{
  "n_layer": 11,
  "n_experts": 64,
  "init_std_router": 0.0164,
  "lr_router": 0.00077,
  "n_kv_head": 7,
  "vocab_size": 32000,
  "norm_place": "peri",
  "parallel_block": false,
  "lr": 0.000167,
  "beta1": 0.9,
  "seq_len": 1024,
  "train_tokens": 425400000
}
Below are experts of layer 3 (counted from 0) of a mixture-of-experts language model. Rows are named router (the router's row for the expert), gate (a neuron's input weights, with its number), up (a neuron's input weights, with its number) and show model dimensions 392-447. Each number is 500 + 25 x the weight over its row's rms, rounded and kept within 0 to 999. Numbers have three digits each.
After each expert's rows: "gets" lists some tokens that make up at least twice as much of what it gets as of all text. This comes from a sample of Wikipedia text that the model never trained on. Tokens count by the router's weight.

# expert 33
router:496496461506443489428553470452460509508468516455503495488530536523516515492510539518496525467521486531532510489522488496466491503471514521499478512477500565523510508516
gate0:516502477546528491471464528495500503474486496479521497483501519491484528502486510530454546512452492539515497499511503480510479475492509539450547530490529459512527534465
up0:470538469482499541462519455484507483544496487498492458462472516524484507441515523481466496505497512493507503489487494480521489489491506528456532466520522490556498503504
gate1:468473530520493506537517441501467474495540497477484471481484534529536513480514486509482493504502470496452524494495535481529480512521456501539541506485486498523490477472
up1:494498491490475521489497486472526477497527491486519496553540470446496522446477496483501505530533491485479480512479492502472518496478467543533488454480569460485508528487
gate2:521539464501516483500514463526501516500504457470498531518473506504515478462506479475503490479512482453516499523507517484506496526526472503491506533544532556501491491520
up2:508513501537511475472524532487472495511482460488505484494522462493492499494500487505479447506508504515465521521504498521441514503512506504522517483469510509509472505507
gate3:475500501537500510487461498477543505541475505493498460518510493470507566512489528517473502515515531459523475505490478454476505521494513542511488496539494482557487478489
up3:510520461539526521435495502500479482484456498507498501484546465499498551484528469506513442498490528491492520509517442523534481491491480543474505488503488501529500464449
gate4:476490533524503494530511493502479501536493532496491490484534494518470503491527477451517519483511527529475512490506495485492489543439455496516527489459512515513499490500
up4:531486487496522521452526516524484506542490454524506525561500544548484493443541489474463498538488512485480517520499501517476528485503512518506503485517499515522513488508
gate5:528503524476517464525532461542511528477477534513530548452455510510535452481462494525508509504529508534552493474535485469489486544514561549450527527460431486486500476472
up5:486505500504527495515488520490494509512507485497543480489465500499485507523468465488467525477541521559509493505499504546533511534526454510523500531506521496498509498504
gate6:511530473478538530469497500490512528471471493482543479525539496510473543498515487488480478505490513523490520508466489493497522514511479502493500520530497535487526534518
up6:484513494504509482523513480570471482465508483479484498495511514501499502471501506481498481520538550515488472544495448483524552523510497450511484496497476497484523467475
gate7:481517522512511539490521520490419482492536491490475469428486524486505561509499491516537517501498506511511520471484525518515498445488506514484527484460520520470513531471
up7:514532502498546487461524506459473514482458517450495498523541448476470505526539508463468482494518495503528521517488540501509505471484551521486459510504498505463461505479
gets: " is", " not", " are", " has", " have", " were"

# expert 15
router:463513482485516498461497515441456459511487520481472494480493506539530488484476517528524514550534511549484506453535530497489522529518525526453518515472511499503541434506
gate0:537535479494499530495487503494440447486505448552483488464529543469505488527501479555517447493538494489538537535524467492520495508488478525523488459513488540502462539492
up0:446565524515471476493501535531472479523507513506494561508497466542486553465542565445489488507475465483487482523501538487481505529454471535497539503491538493480490454519
gate1:544456512514558491529508481449464511451465493540562494514506492506523523461534506532533518508546473466515490505487511492495494496499522495519504459503513508519493467511
up1:455506523487490462483484493534499465459551549505486540518463521483501498520485538503514551496501497530502470521489489485546487453519466528515508505480510465517447510481
gate2:487521516509500518515502503479499492547504532465514505493533492502542465500494504459504575502491491516486483515487483477504433494503545528565543460518530455505526470489
up2:465522467520521513492493526461449510532518486556511468490491551492479488531495499511478522522552510509558525502514518490484497452500517503518504487463458470485469520483
gate3:461529519490512500496524522481480467484498544498503511505479483507484534517461508464503494517537485469489503531539488513496538507518480462529506511497506488465502511464
up3:447501457498503460529511527495519486522494503513511473507489528484479490523463508499546490488527500541489495518473493480488526522516467510543497517510498500465574469513
gate4:474470477464524518492536497513472538475485505491519498462500516471502522460469479483452500508505531488529474459478491466515582477529481543496481502452467494506513498493
up4:537487463514511505506499514506513478507518506537513500487559484501517485499521504508519484517485505505535489493498531515516437513473500497518501530497470459480465507461
gate5:517499481499530542537510542514469497510509513470464490474479477539556483467515494475471487506512504485494494481509497515493511494488564495493510501537502537508513489534
up5:491474493528487530509453496521508501496528517471492496507486522486515541502516477465485521518456502470523487524505519474483462451478491558508489482488497516505504473495
gate6:492521457468550507466475514461486460455486488482485512513513498463499548535498470468500461499506516594500449522503504473527463493429498494537502496489509556495526485523
up6:473504494469504495504494501563494472497489514492539519481535477489478515532515476512515481504495529518518460549476520484497502533460535532518523511488527508519522499491
gate7:475483489453496517501510442509529505487467509487493508489468523525476503547516539498491504518475506503473517525472488494472509518448487458515487523479547510518518524479
up7:471475525497435510498532519488506489487486491477518455533479486516464473530512520505477519503494483535502519489534485510494537523504498459478527518505456507520568521513
gets: ",", " and", ")", " or", "y", " but"

# expert 45
router:503492496508511478478473476485466512491504563485489486529524527509535484512469508521528520508504543528504459449530502467494530521516492538480517538502494493488532477499
gate0:489541506527527546503498508512458516550497514468483490482432454529493535514502441477503514510490516492561493473523495507548528507475505519482501521517523527491483487490
up0:508515471509491529515538497511560518515528490516459497508489542471470525438518482478502509495552489487487529501507516452512511475493479494517517512537514483486515498525
gate1:472512474487440494524515468501510446512482508495523502485468518467500515445492474506512443528493517452519477480539533502463559496473485475537478477490461502494532502498
up1:533500521519493507515481528528488439502482528493486441518483494506516547464490506491499510529488506467493534529465519482481473521507507539540530471531479481476536560494
gate2:463500502496493493562467490509505509554489532531473489521483476530537508499487515479509468495484466486484491504497538455524524480509500493544518478497470474529517501551
up2:501537474486503484522493511479508506516494493546457451536505501496502516477507512489537546522471469499505484532530529487500516471491523507493500475494451473484539558531
gate3:471502488484472505477508545526502462509490478488477539495490495507522465502540517496463512511523448533511495499524510486511531529522498489493470479497469546501497488502
up3:507510513520543472529493534525534455460523531481516444520489472508489559507515495484481483505490472503503524464534453486502524491518496475504480489520510512525458497497
gate4:485469509502510493524502494512487457529538510486493512499504507509474500478516490473495490510519497478510486485500498508518495483482494517514472527497517507511541471511
up4:522502481525505469493494488492496462491524452489545495541448507475480488510485553551496477481510506502534517487528506478523515518519503519508492477450468471481506505546
gate5:464531510471505524478513504431529479550484485513500542516506491483552473511546507508511463524522502507503505470504457543438509495467515504500482495520543472509526506507
up5:474494527547492479496509524508507498495482574505525490525502483534486500479502529474452498506534500475488519519421519529486544467526467491514525509445495488468501504513
gate6:484518530498537519519489512506528543500440480488494522481522502505527511487472480473492524501448553543550487493490432549510512495499495470477502493508515528505482495469
up6:464494471501499514520498513506491523558514528520522509533521510517514468502462497501528480526520497525479501481496539528515505457504493496474490489517502502456488487442
gate7:529537492466519506501519549538479498486523497509512479474497540516520508461488485505501499500516523497480535506473501485459508498504482503441505554477489473473500481497
up7:510485508508495556474500519529491509517471493515481486467515517547523530524489507547515487512498524475496472514493491455530496474519543482515503509503518523489521487452
gets: ",", "s", " in", " and", ")", "ing"

# expert 23
router:492470475459506465448541485486493493496473523502509498514474548495510481519483489498542519473522512503514507478510468476508500566508502514481498580437554535487542467512
gate0:468505514444487479484481525499491540523511492490491466458506452489545481477509496467496473489495535511484499504443498455568494516500498458481480527553490482522539501515
up0:519483498492535465491473467463510528498544537469488477547533484508512464482516527482520496541536530523489479505517532539515538500488504477487511470528520509535531481508
gate1:476466508507483523541483540475545527547495574510512457497470552451513522501496508466489478493506511505500506448474519463516486512470490513502485514495510516476550545523
up1:507492509494525492487449515518507491464484462533514475523503530484480494503546505533512542511493523527492488522505496542481511533490490514477537512444529484489479516513
gate2:476482506472480501510493474473526494483527532516495500454488500508522516531483499513496508534509496519527467479556476507507503513516455531530465511495482549479492499535
up2:542462546461542506459522509456474517511504494519536509502506479472496489461451500516470467520477487516493517447503469521453501514471494481480503498453514516492516527485
gate3:488495523515478471470511476520476494499557498477477500443517486563547508507518479535562524497499526492473547497482511506511534493507526544513499520537477473526484462491
up3:475519509546477502530447515531455471492515447485518456510530546483487510505514472489453498525479507499579484519529524533516492451502527496503497500503487516503450512508
gate4:514517538424514514522509515446496489545422550469490536470543555526490531492461489523490478567480516501476503502497492485481476508472482485526463516520494528526539534530
up4:486511536473499506502550496466514497498525493476448511493448502481481481510474511527480495507457513545447478501471490518461522494478494520461527495504519526477486521503
gate5:502559523510547517508478474533510490470475508523509487482492519467532501518539483552483480483495523520490517544525515504528498509463471511493528520521506551462548491469
up5:491520501485450524500499485502526536493508490536531478522496485501524520489535526524523486502509488484479463532546487467540478477461486468478485490492491516488498485461
gate6:514473495540477482521486448481519538503507522501502502505470521495449442498439471476469477491508506461489499507525504503516487517448516507532534493491505475483507500520
up6:484480512495488524476508472488481481444475479471484533501473487515520542511505489456478482496462495549483502492544457530477500478501480482501508494501507490509502499485
gate7:474519511456519469452488491556536490487551499483533484478493527502467500507549528497476485531503475521451511505486477460476547501512542449471483490496513538477482471446
up7:489478536526502499490477470525465479475505482501461488474529546510498497496532473514477506510445495543491494549495537490523499518547514468466481529518520498482524485483
gets: " of", ":", " in", " by", ";", " on"

# expert 40
router:493493454488490478493533493508490510505471503486502524513494545511554520510524507561546546482517503542482511509463467493465477532484524513489483525508536517485509498512
gate0:500521533497490464531520524529505518483488510531483477513466527441456477529490535496530488499514510534447475476495483465512502487508495488513523518454500489527534522519
up0:471461489466471505506489495476480522515486531456519525501478477507506476505476514472544516501547532445553478486514523512501460488491530505498500521499520475504519492526
gate1:521537516516561491471506556519505499500501523503497445471529500513417476510523550481532499508518489500512508478493499475456477505499487450471501505513463524467525531465
up1:513532526476489454512482527465474546469514510502590524472515495520561500513517475497480503509519476480521558508480521470507477489469489492492508485504501487527485494467
gate2:531504504444490497519536484507466498467498527486460519483492477471487525493451483489527523532510543492488492508490463516510492488531463516441487492520539494519523503501
up2:487467497470502478483533497469469460520471471491524518467512534527493506533529525514487524525542541519500508496508518497522489548490517493562494506487503515498527451473
gate3:517514471443507568485556520503468490541502525497489527509448507519546540505469511516523530471530470484514491517521480535530493501525463481475490514472544483475516480543
up3:510504540496492515525500532493490519550484510470539511509537500463497521456520499495480545482485513507510474488513460505556523518479483488481508488540540513500459471491
gate4:500526494487473474475499472463500498527502522465502499480533540551508496527528481471513506471502512546514491478533473540530454526508516526472527495513479547466506501479
up4:513476460506493491477516538543532495422501468502519510485538526461521524525550511546479495523493460512540537515471526545477460480533517545470552501552515505495492527480
gate5:515513496502500512477556510508473556517474478508542486478525543525506498484509529489518538511500522489465476499501469505466569525459506506494548478494518536483495460509
up5:564500514499511535503472500534456487492514476490545499532494505502512508525526519485490505481498497470542514470550519499523486495545488500489487521466562495520483455463
gate6:503487544467485515496522505533505473491495517543493508538476516480511508511517500517505532473475505496506504499490495506526503482544469524480516547561549480485515474516
up6:505452508491494490504496500459550503483511505458507491469510485491484488498495515527485498475525522512501434515469529441493476544489490508478539506488468539503519520518
gate7:515518521520524458536512503498477470511501531506544518520520497496458542531504477503522534476518545503476482524499499473513479465514498541492499494482510491484488495458
up7:504497513490466509504499487526504468506489515488500537481470488443477495519498511494520511507501499521512538503519491486516494493444506500564467518492502518492551460521
gets: "s", "ed", "a", " by", " his", " to"

# expert 63
router:494480485483521485481527505518487500463510497508487509477481568536529481506515490522566520509512501538496504500489511470470532511487470541462458521492513506500503438527
gate0:496469499499549486463512475541493497510525494508484517480469483471504500518505479514489531505498499515520460523447503500455473519463490495501501489509517509477486498534
up0:513520513543501514533532454564491540479470524504503500457520509481500514476509454484563476466535493478509487482476501444502482516506478543542512514481500465488512498476
gate1:482528452526515516484483480492503545510474518476533501497530549502524537482520494460485540478519451468514544479475506488486490477498530514464478481544504503489522503486
up1:494536508548509514486475554499496537546511509456488531521490502502497513502499517484463487510505501513523496501468498508459496502519492530505487516516483546531525520490
gate2:483470515453477471477490491524485513485471531497464508569476470472482524542529496492550492497494503504482489488516484499492487531520524520487498492485520522521497457505
up2:495494486526483511501539443474497559513516515457464499513510494513505482450435482505512471496504502496462475507523468512479482533536529494489497510499494483541447477520
gate3:497484437454489493526501515485488474496515499497492499563483509499521537558503537490523493487534546487506510495564463510509506502507513504543507518483461541495547504490
up3:476480524506506457483484491465491474503495518492553476501487487477502446482450534558519460479476497540500503484494495463508513505528505520501497457463528498521511492496
gate4:478440503534551506503516445496518497492485488525489516501531500504521482479504523504494498550540515521451529547479546475542499533468492561532467509533505488532527454516
up4:504482504468472467460522485564551559495486506503486493480537504552543507490454475501473505501538498491484490463482491517503513512563522497494499530502453507547476514509
gate5:457468517513538504513471560543536454474493491467527516490536569475496435526500524491528492537503554497485478486470493475478551508487510482521477473533513489457450473476
up5:475517501510509525514472503507528469476523460495506496450516517511516484506538525499535520487490508511532449508482464521510540505472489521505545494471542480489487478488
gate6:538510469462498474486528461506481485484481481491510498513468513496485493479468470492477509534521528486515485460534507516505556495456518509492501504512502512516548465505
up6:502487520501525526500498464536508513516478495474531511469465489489471481500502479478555509502499505495462518514481455486499526500472499506485514550505509512464504485536
gate7:495500461502516517507443504480504508491500501459488556450523478497494494510536503529528501464499538487524530523530494516483483522498472493471489516495481514460438546487
up7:478471474523552529496464470511517475463472480489513517466510474503533494508485518503468495503497502468510476519484521469473503507496537493521484500499530518505508531467
gets: ".", ":", "e", " by", "'", "er"

# expert 41
router:514462477501516504510518488451463477538496538465511494508484557489549507488492530480493526489517516551536467485505468479514497517527475519524485510489516541532522524486
gate0:540490504492498469489516528481462501501491543517504520456478516518502485442480460514518540524506547479485490489518533544478512509546499494537466549494469479536478554498
up0:552486533455513491499516528495516512508521528452498480470463500451523476540470467500487500486475503503486463471507461542537544484484469466506486482494520506497501488495
gate1:492497516489508532483489479546464502479535507495528490480520520505500524489464463483530532534544526520444501537451486493527515531515517517491506512521503496518498482523
up1:499496473543502525488522577478494472497523485509530503484503487506581538493517482523535512489469524483485479496449521466524468536526507499495469489504506539483530501511
gate2:445474468521483484489521491539459470456461511464520491461537512531511567542449526507539523483497497505484516511540441511492491521502534514491457504530464505516541475488
up2:506493484520512455456542494496496505519502510485494497501501503506516517493550538522513560490544511469495531509466501500489465503495471501503473498463492492562477513523
gate3:522509497499493528454526516517435491512469487474528494498514541473469516496498514497509527519521498525497490452511474506487514500467549508488488496505494470494548514511
up3:546482504483495542537457503534477493509496527473507535519438545496514455504521509488460483524454527497469517527454503487493479506491470483512487521493505472541503483473
gate4:453460498482492474478528485464461552499507507518490532518535541481526547513520531497510516492516513495539482491446489504525512478504453495504519454493515523500554451524
up4:486461490500509510470477571500500530498475508495517530544487504515509524521510529508495489494519555522487551501516496481483494511463482516487516475461523564486498494517
gate5:474465461494519492488499500485492450514473540444514475497465510505506505523499478493527473537516499489462480522479480502494500494479549508489513498532485488462512501488
up5:542498509478496533477509499532471527538471495483517495498502496516498485516506535513526508518478520492440485514472514525498495493529548502510488497490550506481496485517
gate6:509477479507501486516502527497499467457498495463520472495478525473491491512489464513542500526525464511481526498485529464500526489495446527497471448517515494469483511535
up6:535490505504505492499515513524504571489526501513522517501564491443529464510483539499490510486473472462494550487500531475580507502447522494501518549492538527567505499511
gate7:509511484485487524499510470479514499434414497509488505471468524495509479473530531490513520498504475491502514485516460491522510522475476502517493505494521502523474516496
up7:489492512520485527514517530461523460517516488457540510511492537506502494489486528513517492501471450517471554498518511470531457531476509509511487533505486522511523471523
gets: " a", " ", " an", " first", " A", "th"

# expert 61
router:457488516491517472499506511506472499497513543440487501463492550536515459484488553495520493506516498492458486491517512479510495523523533488497483531474512519468504496473
gate0:481486516531493461512515517481521480487522502427459494508493553471485504492491552497481500479563499522539522511550474516513502506513481460492480504511501530495451462485
up0:545488501478498526488480517499479490484493512528491493497561484537479497554523462490465548498485478487502464528428496485505471496482484507531479511532502485515477557538
gate1:529472530447537490476466492504495485511489519512490463502520481470490486475527528505534496503498461528471532502472489519487523517466489536446471499500559500482483508477
up1:511501491508509477510490528510500502474502523523535462503541483490510513483494495473515518506543521519533491532524529538495512457529497548491498518511518481496491502541
gate2:447517486429498488511539538452483493523536489481513487542474503526541475466510520527513486508505498494483499487525497525550478479540510504489476529503508525549531482507
up2:529451504513527518514538543477494484459433521487515496504496449508517498539482503492527502484534474521501532469530512484489461516539491509526526541480449544524485515511
gate3:515484449512492511518439523466509510469525538506572509504453505468495506524463475530492538491494527511518493509532513499531503523508477546528512466514515513461507533489
up3:450492503470514433451523498458521498494510479459500514518544511509512490487500497492545460488477520515488470547478492480482488468481533524546511483530547467482513492529
gate4:496517516535520538484529507480512482480575455481524514516463529451503512532534483469554523461476488494470492511505468512508497484512461481515451442544482487457456494484
up4:500512529509520529540510499530471489440484521494489506478521517483498474521509487493525513506483515507520500517467505492479475463466467480480484465523511525515495493479
gate5:527519507494484466494536479467503459479536489458530512464498502528446475475494496503506508501501490489528511488516512458513471550516543523538529515510498559474483503500
up5:530507521536515509518499489536461457471520503517525512505494505529515497496499510504524481489441491531505547508485527517509499509485476474490499495521536510507465516491
gate6:536534509465521515472466502495463499502523542470522497481517521504496500526461519526540494493467498470511485485558505472450490516497518503471495503496530476497491522505
up6:495490462478495495470491504503491512495520484528486527475480550483479482529535561505484497487496521524526483535534494489500526510532495490515504548485519540499528484487
gate7:546508497438468516500528510518476492497499498470494509523541493508473489459493536465495472521490464489562547501529485484538549541498508519504522489457483494487517520478
up7:490512517470540512481516487517504505490524489501513552528548502482532485504546511479489495474525478485535506539484464479521509526507507514492506533527512507469513486451
gets: " the", " \"", " a", " The", "The", "=="

# expert 29
router:468501486445511507502510505489477510492506519483513507505488500493531488514484533496502497519505541519470526469545496465450519509518488515496506523509478529503532487502
gate0:511464526477512535482523531494517506479474499525458461495504496512519530446523489476462424525487526487461494463510536513462556480495502502495492485514514544519491498509
up0:508480501523460561543474565490507517449539513504472490508560489478476556533496496463524466477541504527507504485522515488458492465512514476535462499513507467526465519497
gate1:512517487508534438525531505518520504532506534476473500501528498495509492550474533535519486494495512532508508462514543537572490484453540537552513456472493477494554506524
up1:497510469548478519491521498541505487478509554503425466449496539523458479482490503496518508469515528507500442473512459529498485498492516466434483525476521481498477501508
gate2:526490517487509511486482508518511506457486517488526464491479510484459515490494491534463534517475519526497545519453513490501534510509512506450496486542511487537501553532
up2:452542480506475474540521506490465486492523491509438489502507512512537536533498496464463500445487502511503485519532511495506510511505505504488487495490492534521494492509
gate3:527500505501521482476446524498500519476546483490496477451511501494518544517535454496531509539472479507505503456543520542488493516494489520489528526531536443523505484484
up3:513511503504500550523490524551508484444444521485531542498502509527486508488481523468495515484464517478539465514474518493508494502527514461494479483499491526481522443531
gate4:458511486480518547503499505481492501456476481508541497517496518503510460526489509532471467502544462492541488462495511512549500506515504535532512491505493484500467466505
up4:474470461465534495526506502484469517509511574532473479536483463533509510501483523508493468491526502485549504524479475500466486512498539529485501476525560555507488493466
gate5:449517506497468474500497470577523544520469526503506500476456464492518479494450531504505451519466500493502497510537549504521480487519485506505522515517485519503496478517
up5:509497505504500497512480486534527535506541503509520527508509502474521499492514472506502522542500487479467488473523450546500511480488522500503485488495463514477468550476
gate6:512515525480481433505498484513482487511490524482480478474509468513557508514495512518484531493477451524497516510539511506521512510504513522482507514476518466534536546519
up6:534445514514506513496495494433487466523513480447518510474504463502473551535498511484495495506522504504503465493488531511506500472521507489492519512496495524493535505501
gate7:491516502475454501498480471517531492507512546502494511513522484501476519503489532452521509465511454521497476494476497527502525492503517466514487474512479488508489508509
up7:484532492489488509486520496508464499514466466519539524518477516505524483487505517512500517508480532555505532491499506523530539500490522544499504522505535512531510538513
gets: "s", " States", "S", "n", "e", "a"

# expert 6
router:499501500494454462494528498485486513525492514457565520520497530494522531552481540515534529474514525512491495463506504467494485509497484491510502538497529505488498495517
gate0:474483510496508456502507520460465491494507529487525459509504437482531499459494524492510485483519483501484486489525498505484474559470498497473441533480557484508468516464
up0:472467459479517499486527449537520454500492483477448528488510534484461553527485489506488502531493495481525514431521498473494485461510486516527539529492491510493503480494
gate1:505496508521476491487534488520483517482450517497493520436533542507488512470512498541525533451483514534511514526446504501503475519474509533521497495507484553471495542475
up1:466482496504513536492504496533481517494498502482485495519479487528511457500458495479457463553495491515465531484503497497511557506494459499480489505488493462511526440502
gate2:477508483499501474484530539487467516541489493500505506509524503484493476519514472491479517546528540495496506495511469520480530477518518511534525482492483537548480514531
up2:516462530500464533498514515535471547458535528495517513483486496524532466512519471528507485526513517479478504503522514504496473523497485491529520497490491503485536490514
gate3:494462496493494527473482529505475485488476502497495441448506542500475471506506470517525503508504477470501498496493479508496507550521479464493454489475529515548475491480
up3:531502480501486532498490471499481476509496476499534483505469507510515501471488513480476494500526531515489555529502429519488473517524530480503499508536493479510476467505
gate4:480472527501470491537481474481465524513509505479516529508460504575508476530499469477499487489467545495491508519494489503474530521460493431493497464500521551544485510512
up4:513511541535506477483532537508469504481520491490550462507478529504536523509509500509502468513477536513505495524485470532499476540486512464503490503504483530522448513509
gate5:505495511456480470512514534483499464505494454485533538525500477502514477478529515494504548473528508474480491519494503569518507503492526470474456505480501499516507467556
up5:508490464474503456521520534461475530510485531515468506483515534528513524483498508505499523487522487470461516470508475521540500495511480464489510446506486541520518506527
gate6:540498534493547484470495549450539542506514489512533497490468478533513469521540492459547500529509500510475505471520525489505502483497479464525448487502483518477508534510
up6:517529510531507483531487502499465462543573476500492508479469493507487497512511524528510529497532505534500499504472531510478494509501482487494476504475475495552467476554
gate7:505474488514491504491503498491519522499539529545482523553495526480491491497499474495544508459513551499479480474523535503538513493479543520462528498487471502482521438487
up7:522509516527503505506495502541568489527490477489535454470519510492553496524486456491510545473495542488542558462496514482519466479528498496484496446528473497503535501504
gets: " of", "s", " in", " on", " from", " at"

# expert 12
router:440512506444484504488506473514494520506479531460521489514486504499525483518448518523507502535546519530469503492535464457492492545532481497518469502493508514538515521485
gate0:448491486511501486520525463494533530523520561466483514499515461525463482497496504505469521474503499466493504480503448489499521474443487501461531499517474508513524504507
up0:519489489515525467503506539560503516500460490530468517514499554472464545490518474524512512473480478513454526518478525518507482512480504505504518491478529531473450464532
gate1:492503475494497463507483470541498495516499519510521477527529476523562528496444473462540498496514481506487487517524533509430509486498493513514447500509519555469452496503
up1:500529474521472510491523492515520483498477490525518489522476477505531523484500463524536483539541471483444519467513494535487485495480467506484452457461488467494491513523
gate2:471494531486537524473509506487514494513510509472540512534500527510479505521523475484467511452535532501519532504431488484525497543493530496498492502469496518529494469508
up2:506498539464493533452523488513544493458469509490485511511486523486500505500503499487519500529441516481523537503536488507487467511507528493526515494482475453529509477492
gate3:516474517475497521490516484481434531527473512461474513504485509487500493563505492529475502464484497478520478452515477481457512538517465500489503491496455530499529493516
up3:513523488501498497483535493499488503502503508524502505485510475524482484534509518491513476512514473500524507508466538491517461510521573502491515533498518498513529513510
gate4:503484445490498486512518518471475464521481518536513501497517503501523507484466515503509482526501514491496567472493503545504505536455497515500526485487438529491483487492
up4:485525506517518482474464515484524474529479484506482541494493499508469496503462471494562495469510493519509468518508561555513518481508461524539499528428511518461465501542
gate5:471467553487490452505468501507499480462495536528472506493491517473528529455536492529509536467490524509529470505475470535489479485508526493497477484497511497483487508489
up5:507475485527494531455513512478537484491526510508473494503482531538548550509533490489500507480534502528511522496462482504507492484534519524493496518518522497496538527482
gate6:478532462489516463503510471531502491496458517518524480514461464480477476522522478557525460522502454473534536496501515485474491542464519517482479498495516496497496502546
up6:482531493504511486516520537454464484476517488494478445538485489522488486551515524493534482520538446503500523549514484484485484531561494480492499516537480484516486516508
gate7:509527514482481515479500495460502524500500503509496433505526484503516549483471511548474518493539554555501534508469477515491477525496531477516480518496478528537542506495
up7:510440531482528460498517454495514470479505500511455558470519550518494524536457490553471468519521540510518492503493476520497548514496493497545461490500494483485479512490
gets: " ", "-", " \"", " re", "t", " de"

# expert 46
router:480492449472512478483547489474409464493511552467492464508487496556491505526506534492515462513558488483531456486524473496485530522540517507476470516501470511479496490507
gate0:495452544517444479513523502476511528526461462461517534513542516501509500503491496516498540499506496505491532509526512482536462452495498482471509534500524483473506452503
up0:493498506517500566496532477508495549494506519527533493475476527548484473505492511488500482434494472509504527491463460465516495474526490537513475522513467495514498527481
gate1:502542447542483509494492553537422503489467469471470460486464498571526487474487484478475499521556496482492464518512462470466494482485512533507491524431482513472499492489
up1:462479468512526527485497468486448484485517517525511485520482470515487502481446513486480501480531490442491505514520474480501495542544541523554455490500476487501469504496
gate2:492510482478518482508478505502480525529499517478476528500487512492496453524537485493479536495488541500499439494482502499516498472454525486495480503505482507444487498466
up2:498473472470521543481549518508495491505518469481471530470529467540513497493473468501516529483557483538516533470539483546461550507492497544515470544497536484489493499469
gate3:489484487497511480483510490529489471542508477477506510470562509458520513472445515519502518534483562481527508467481493473487522489523501528513489514469527523506535498460
up3:535515521527500521502459498522527485497537527515517506529538520531484458478542543506504473513501434517513497470511496515501509480501504496500523524494510490494507502493
gate4:527454521510496495526521492502523573531491483455572524486498535487504517559467520465462520443507479494468479480545508467483500480518493463480512472511539433493527476519
up4:518485461503437493494534522543485509462505507518476536458503521468489492503553514504512480528529470533510440541501489491513544494451466505494477492484512504493521492520
gate5:482493533474460495490532510501510481488460517499482516504494501506479503530471482527526526451532522502500515485523489498573509508481542524496542530482524486549528487486
up5:543505499507534517510503496491470491531447492529511568507440476506487526541488509524497511493499516514553505489498476458526475499478533499504495489506505500495537463503
gate6:483489480529521499478460508562455510511508488519512494515484534553506520513505553487477542522481517527509543520551499463456517491512498473506490455481499466473509491508
up6:468498487501522468494544506488490502497500463520478524497477538507516525505523490541512507482509522468495519483466528524481525481519510504474499489530469512499512450456
gate7:497543492516474558508541511490554517517483445520552533507494508472476526506472510498542491498508523528476498478532532498526473550478511500528481542489512496546500476503
up7:499485529478485481488501485468495508536487515503530485512503495486479464545464530543521522515498554508474500518516524538518502530514476489528515534457525525500529510489
gets: ",", " (", " \"", " –", " he", ")"

# expert 5
router:497461445494489464465576494454497462528474508489496515469484528530505517485463505525520491495537502534474451477540473518554514561524469505512501522468489532504517512516
gate0:506447513484510449499488504492503486490505513505513498490541528512490485461491518538502555490509493490480485486513511491504543478493489496475529500429481531479492481498
up0:490485538460451482522476509445506480485531511468529486492512498493469534508449453491469494469555506514482487513488489467557522502491476525468545496477516498476472509476
gate1:511496533529469543502535531499486496470463499492505484455511505513512459501504508497496498508498508509488476481470464463475512529557485451497492478518561519498475505479
up1:505503500511472490486489496479497501506486543472510478475463495476508460502513489521496469508526523474500525510526497483498511548526441478557498506475522491531468497491
gate2:475545470502457485508543489522460505508511493503499480549492480482490551498519519538512482497506502504478498504533525521526439539500453517501500508473529472529483483502
up2:466490484495512459530553499458482479541485491482488468498477490495514473481514459532515484476539526490492489511457500465509504511526457483477528497455515501478512540521
gate3:500454513465524485496523504504518510514472517542546523466449495524471524507531491489509516490519529487499486490460500552510513488548496473501492541503461497483515543515
up3:491476478558522476473485492474495475525525538508541481530508495501515503488514514515520511475528511492517502507484512544508454491524453517500499516522497468488484524511
gate4:503518487440499490525507519544496513485454479535523462482477502504518457471505499471496478468521542491444487553520507525511482505462486531516477481530513502498469441478
up4:519498502480485511493464484429508488523524501510475470535544492451495543481494506513484465515489484521517519512510476489472473512560483479469490524443493533507511512470
gate5:508481518503505501506498512489491505537484495533479495475505462491503481480527519507512545500527517550474473466508486456516485504503550476504486526462483468524525472516
up5:490511523513551516422536520507511532478512489539532516471507495518514506476479479537505530506483498486491517521458515470477483467495501499490527483557511498500501495462
gate6:510476477509569475515565473488512458516505484528480519486493503501477531516490517494533444483509513483498478495507475481559506535500523488491541472462482482525493501536
up6:463513520513506501520518499491510475486528500489503520476498474508511528486517512516504492482501514509490502476505497480444505519451501488560507491538524495429530498522
gate7:494512496456482513507472533454479514504517498476473517502543449492527549510484461517542517467480508489521495463524454508526481488535486508501507515494526506536478508498
up7:479499494517497447522560503500504463497483466499498502495478449533475504511497516526526505443518467541489521499520499489483514506558519538547506475478530545479467524504
gets: " a", " an", " A", " his", " de", " S"